Weights of a small mixture-of-experts language model, trained from scratch on English Wikipedia.
Size: 10 layers, width 192, vocabulary 2048, 34.5M parameters.
Experts: 192 SwiGLU neurons an expert, a softmax router.
Training: a variant of Muon for the experts, 313M tokens, 4769 steps.
Below are experts of layer 7 (counted from 0) of a mixture-of-experts language model. Rows are named router (the router's row for the expert) and show model dimensions 0-191. Each number is 50 + 15 x the weight over its row's rms, rounded and kept within 0 to 99.
After each expert's rows: "comes after" lists some tokens at least twice as common just before its tokens as in all text. This comes from a sample of Wikipedia text that the model never trained on. Tokens count by the router's weight.

# expert 2
router:37 39 67 68 62 59 55 56 63 36 74 69 70 31 39 29 44 56 30 43 70 45 49 53 50 38 55 78 53 31 42 52 78 46 30 39 63 40 45 37 21 45 42 45 35 57 38 65 67 66 33 31 67 64 39 71 30 48 40 42 10 64 30 74 28 38 45 53 54 35 66 58 31 55 61 50 12 78 76 48 52 40 59 31 37 59 54 48 55 72 47 56 61 58 43 36 69 60 70 50 67 62 27 46 37 41 71 55 43 35 68 46 50 44 42 52 72 31 36 41 49 41 35 60 51 55 14 62 34 66 52 71 42 32 56 63 35 29 39 71 37 39 25 56 69 70 59 56 58 48 40 28 51 46 47 50 55 52 52 35 67 38 70 42 70 27 55 68 34 63 58 64 81 36 75 71 43 33 17 65 59 39 50 34 62 28 52 38 21 73 72 42
comes after: " =", ".", " 199", " 198", " 200", ")"

# expert 21
router:42 49 68 72 39 52 18 64 46 21 66 45 51 30 48 51 34 59 25 22 43 52 68 49 71 32 67 53 29 58 22 44 34 25 17 34 59 43 33 53 50 61 56 35 51 39 33 28 77 37 30 51 36 49 58 74 27 65 58 39 25 51 34 82 60 60 36 43 50 37 50 83 19 29 47 56 34 67 59 52 57 47 36 29 50 54 47 66 70 48 48 81 69 54 31 43 54 45 71 18 46 76 39 71 54 67 78 57 39 33 44 52 39 50 50 35 82 46 41 28 49 43 63 71 47 65 48 52 56 36 51 81 58 35 53 53 51 45 37 64 53 39 43 77 30 56 73 58 80 70 52 36 75 43 53 45 51 33 63 50 62 26 54 44 76 54 44 54 50 66 53 78 62 34 55 50 46 42 25 71 61 60 43 54 49 38 63 42 32 67 48 45
comes after: "-", " |", "\n", "==", " •", ":"

# expert 19
router:36 45 69 64 53 67 28 74 50 40 65 39 44 46 41 39 46 71 35 32 48 57 56 44 52 58 65 71 43 41 39 53 77 18 36 30 66 26 50 62 19 35 37 51 32 45 54 62 68 59 34 40 69 53 43 67 44 52 27 48 22 52 34 56 35 50 32 39 41 58 54 53 40 40 43 37 43 64 47 30 41 48 69 58 30 84 58 56 74 51 40 82 64 73 54 19 60 45 53 34 59 53 28 44 40 60 79 46 41 37 55 52 45 20 34 51 73 41 29 37 42 49 59 64 62 74 45 52 36 46 58 75 44 39 48 67 40 51 31 63 41 26 34 83 56 58 74 48 64 50 63 42 60 67 42 25 65 43 61 39 69 24 69 50 62 41 37 75 49 87 77 70 66 12 62 66 64 41 28 59 56 36 57 55 59 41 34 44 22 67 50 34
comes after: " |", ":", "|", ";", " on", " (1"

# expert 27
router:39 36 59 64 85 45 21 62 77 24 81 50 37 23 32 31 43 48 36 55 58 36 76 51 54 63 63 56 35 33 41 41 53 42 47 36 69 49 41 72 48 31 33 42 44 45 39 30 73 48 45 36 66 53 15 68 41 63 32 42 29 65 65 47 32 44 50 49 27 24 51 64 51 51 52 50 50 61 58 47 43 29 52 31 40 57 50 46 60 55 38 47 60 39 46 26 49 42 67 28 56 52 38 41 51 76 74 30 28 49 70 58 13 28 56 43 52 65 40 41 48 50 55 81 36 82 45 61 46 76 68 80 42 46 44 58 52 62 38 71 39 26 27 53 65 47 57 35 50 74 67 41 59 60 34 31 57 42 52 21 60 47 62 68 73 55 33 67 44 71 87 81 64 51 58 56 51 52 22 66 34 44 68 41 57 54 39 37 59 64 60 26
comes after: " Ch", " C", " c", "C", " B", " the"

# expert 15
router:44 51 71 77 46 61 46 55 59 39 69 24 52 48 39 40 57 87 49 26 72 49 55 47 46 34 56 51 51 34 36 47 71 50 40 58 55 41 41 72 24 26 41 46 21 43 43 35 78 41 53 38 64 53 24 62 24 36 51 21 40 43 38 44 50 38 40 43 35 33 47 65 38 41 52 63 29 71 51 40 64 52 65 52 23 59 73 49 55 70 40 69 68 58 63 49 61 51 55 48 38 44 20 46 51 43 47 25 15 39 47 43 34 37 50 29 67 47 31 50 54 41 72 63 47 74 33 64 36 33 67 80 47 27 38 65 43 42 33 71 49 27 27 67 75 47 56 56 50 79 32 46 50 56 24 19 55 41 43 43 75 41 52 38 86 52 50 55 45 68 87 72 62 40 64 74 55 67 32 59 54 41 41 41 77 26 47 35 35 56 52 43
comes after: ".", ",", " that", " where", "s,", "s."

# expert 11
router:20 44 75 77 61 50 41 63 41 30 58 47 48 37 64 50 27 75 29 47 59 36 67 43 73 34 48 62 30 57 31 35 72 29 51 60 57 41 57 73 51 40 45 62 53 51 44 23 57 59 23 14 54 81 40 49 33 33 21 35 61 60 27 61 31 49 57 53 18 45 52 74 29 65 44 53 33 44 70 40 63 46 62 44 39 69 63 54 65 61 20 56 77 56 75 66 60 50 74 31 40 50 42 39 62 74 65 23 51 21 58 75 36 37 50 54 67 52 50 41 22 37 61 66 21 43 37 50 31 32 52 64 41 30 57 51 51 49 40 51 38 60 58 57 65 40 64 48 61 72 54 54 65 47 35 30 67 30 60 35 72 19 69 28 63 48 38 56 35 72 64 52 49 45 66 70 68 50 41 83 43 47 59 37 49 59 55 25 42 58 49 47
comes after: " b", " B", " t", " m", " f", " s"

# expert 0
router:35 36 81 74 60 54 53 51 78 24 70 29 65 60 62 50 35 83 52 30 47 49 41 49 60 41 46 70 38 33 39 44 49 35 33 51 67 35 28 52 36 39 42 61 47 55 45 50 63 71 61 45 59 72 25 71 26 60 34 53 51 76 54 78 18 30 55 47 58 41 56 59 44 38 52 60 58 57 55 28 54 64 49 52 25 55 52 39 65 49 30 52 64 70 69 29 54 37 89 49 42 64 40 41 29 65 64 47 21 25 53 50 41 42 73 46 63 24 31 53 56 57 52 73 57 64 32 37 55 40 68 63 22 45 63 44 39 52 21 41 43 29 14 66 58 63 81 52 56 50 54 56 58 62 28 52 67 25 66 34 48 27 53 55 74 49 50 70 33 73 54 67 69 26 51 71 63 37 40 48 60 45 47 28 62 31 29 39 33 67 54 37
comes after: "ed", "s", "ated", "ing", "ation", "es"

# expert 4
router:56 40 63 57 76 67 29 69 60 44 66 46 34 38 34 29 41 65 50 32 74 39 50 55 43 37 64 75 43 51 36 52 66 39 54 54 49 49 46 62 31 34 57 74 31 52 63 48 81 57 41 23 51 63 30 73 34 53 22 55 53 53 22 73 38 58 23 34 41 64 64 63 22 45 59 53 51 70 69 40 55 42 58 63 43 65 41 64 71 60 17 59 73 50 47 44 53 53 56 27 33 71 27 38 38 64 53 32 38 30 64 52 51 48 50 58 82 24 51 56 46 77 52 51 60 40 39 56 45 52 49 59 49 32 55 57 32 37 41 62 64 47 26 68 51 56 66 51 81 75 69 13 73 64 23 31 47 51 53 37 65 39 67 56 41 59 62 87 27 65 59 63 71 40 58 76 57 29 36 74 60 50 55 44 59 33 40 14 53 44 67 33
comes after: " of", " in", " to", " for", " at", " on"

# expert 9
router:22 48 56 69 98 59 50 57 47 55 58 43 30 41 72 38 26 66 23 42 63 38 67 63 45 36 79 72 48 53 32 47 49 35 47 56 65 33 29 65 38 46 24 38 32 67 38 47 75 58 45 36 52 71 42 84 42 48 37 38 26 44 46 62 41 26 26 60 37 38 64 85 40 44 78 57 42 50 73 42 50 38 67 52 44 70 54 57 65 68 34 52 81 41 59 44 62 66 64 51 57 50 41 43 63 46 53 52 29 40 62 41 39 40 49 21 40 26 31 39 54 50 71 54 27 60 42 43 30 28 49 71 46 40 46 70 37 55 21 72 38 21 33 62 64 89 68 57 57 49 54 42 38 67 48 30 71 42 69 41 60 30 44 60 57 57 31 63 45 79 55 66 59 37 45 75 59 42 36 62 50 40 63 38 56 46 20 33 51 50 44 42
comes after: " H", " T", " M", " W", " J", "h"

# expert 26
router:44 32 66 64 51 65 21 72 45 30 74 57 68 55 59 45 60 59 10 19 53 52 46 55 78 44 59 59 46 29 24 35 47 10 51 39 62 54 53 58 36 26 51 35 54 49 50 20 57 38 49 25 63 41 37 52 30 63 29 40 38 79 50 71 44 32 63 44 32 42 41 69 27 29 46 62 51 82 66 50 61 40 73 46 34 65 46 75 52 58 42 72 60 58 39 30 60 52 67 35 47 59 57 43 39 43 67 43 38 45 64 57 39 24 38 55 68 45 35 41 29 36 67 69 67 56 41 53 20 37 65 90 36 49 59 59 49 34 38 64 51 67 45 64 54 60 63 67 59 63 24 37 68 69 31 34 46 26 58 31 79 45 55 59 47 64 36 60 49 59 82 58 65 31 63 64 70 48 31 53 48 45 69 32 45 49 49 36 43 64 59 32
comes after: " the", " and", " of", " \"", "-", " an"

# expert 10
router:53 26 67 68 57 53 48 61 66 29 83 31 68 32 41 40 32 71 33 41 55 56 69 51 43 29 66 69 51 26 50 38 70 27 31 48 64 52 41 63 25 45 41 46 53 46 57 64 76 40 24 21 50 56 35 59 34 58 38 27 44 49 56 63 43 28 45 40 48 37 73 69 33 42 68 78 35 69 46 55 69 28 46 40 53 79 56 50 59 70 33 55 76 42 44 29 72 47 69 27 39 82 43 48 43 61 64 30 50 53 68 47 20 39 35 46 79 33 46 53 59 38 52 61 54 53 39 55 43 52 63 59 30 32 60 60 15 51 24 70 56 35 35 57 68 76 62 41 58 55 67 25 64 76 45 43 62 50 52 46 51 37 47 66 62 36 47 65 48 73 61 66 78 51 68 69 57 37 27 77 56 60 46 30 66 44 45 43 23 62 77 42
comes after: "\n", "\n ", " year", " 1", "\"", "ion"

# expert 12
router:40 36 62 69 52 62 44 81 71 40 49 35 62 52 54 29 26 57 12 41 68 29 47 46 53 33 69 52 40 26 39 32 55 46 25 51 63 54 49 49 29 42 49 56 37 46 51 22 71 54 59 34 36 65 36 50 27 42 34 41 26 52 36 82 54 49 27 50 26 23 60 78 36 49 50 65 29 67 55 34 57 34 46 48 31 62 63 59 82 51 32 73 61 70 64 38 59 49 71 47 56 67 41 29 51 60 46 41 45 40 62 53 36 49 54 62 82 49 42 29 53 68 50 63 54 78 24 56 43 40 61 65 45 50 55 63 45 43 32 61 36 46 35 64 59 64 64 37 52 60 55 40 67 52 48 39 49 39 58 08 70 34 36 69 45 63 49 62 38 71 76 67 71 47 46 71 54 59 15 63 74 40 89 31 64 50 37 34 40 60 70 26
comes after: " the", " (", " of", ":", " \"", ","

# expert 24
router:33 50 57 62 62 61 57 59 38 32 72 23 43 34 57 33 13 56 32 43 58 60 46 53 67 54 40 57 53 11 42 47 70 34 51 37 69 62 54 72 41 33 34 50 30 53 52 48 53 62 30 42 50 51 20 63 21 63 41 62 18 63 41 45 13 67 43 46 57 47 73 76 43 34 65 70 37 58 56 49 62 42 46 47 48 60 52 52 61 69 36 68 64 44 59 22 82 46 55 19 45 50 44 57 45 47 75 45 47 57 86 64 29 43 41 50 54 47 38 22 54 55 52 47 41 77 29 38 37 38 74 65 41 31 70 64 44 51 22 60 63 31 09 56 60 36 60 49 62 68 38 57 59 32 35 44 52 32 87 32 41 47 52 59 90 58 47 73 42 57 47 63 58 41 62 46 70 52 35 78 57 30 56 47 69 52 43 38 44 63 35 54
comes after: " p", " c", " B", " f", " the", " b"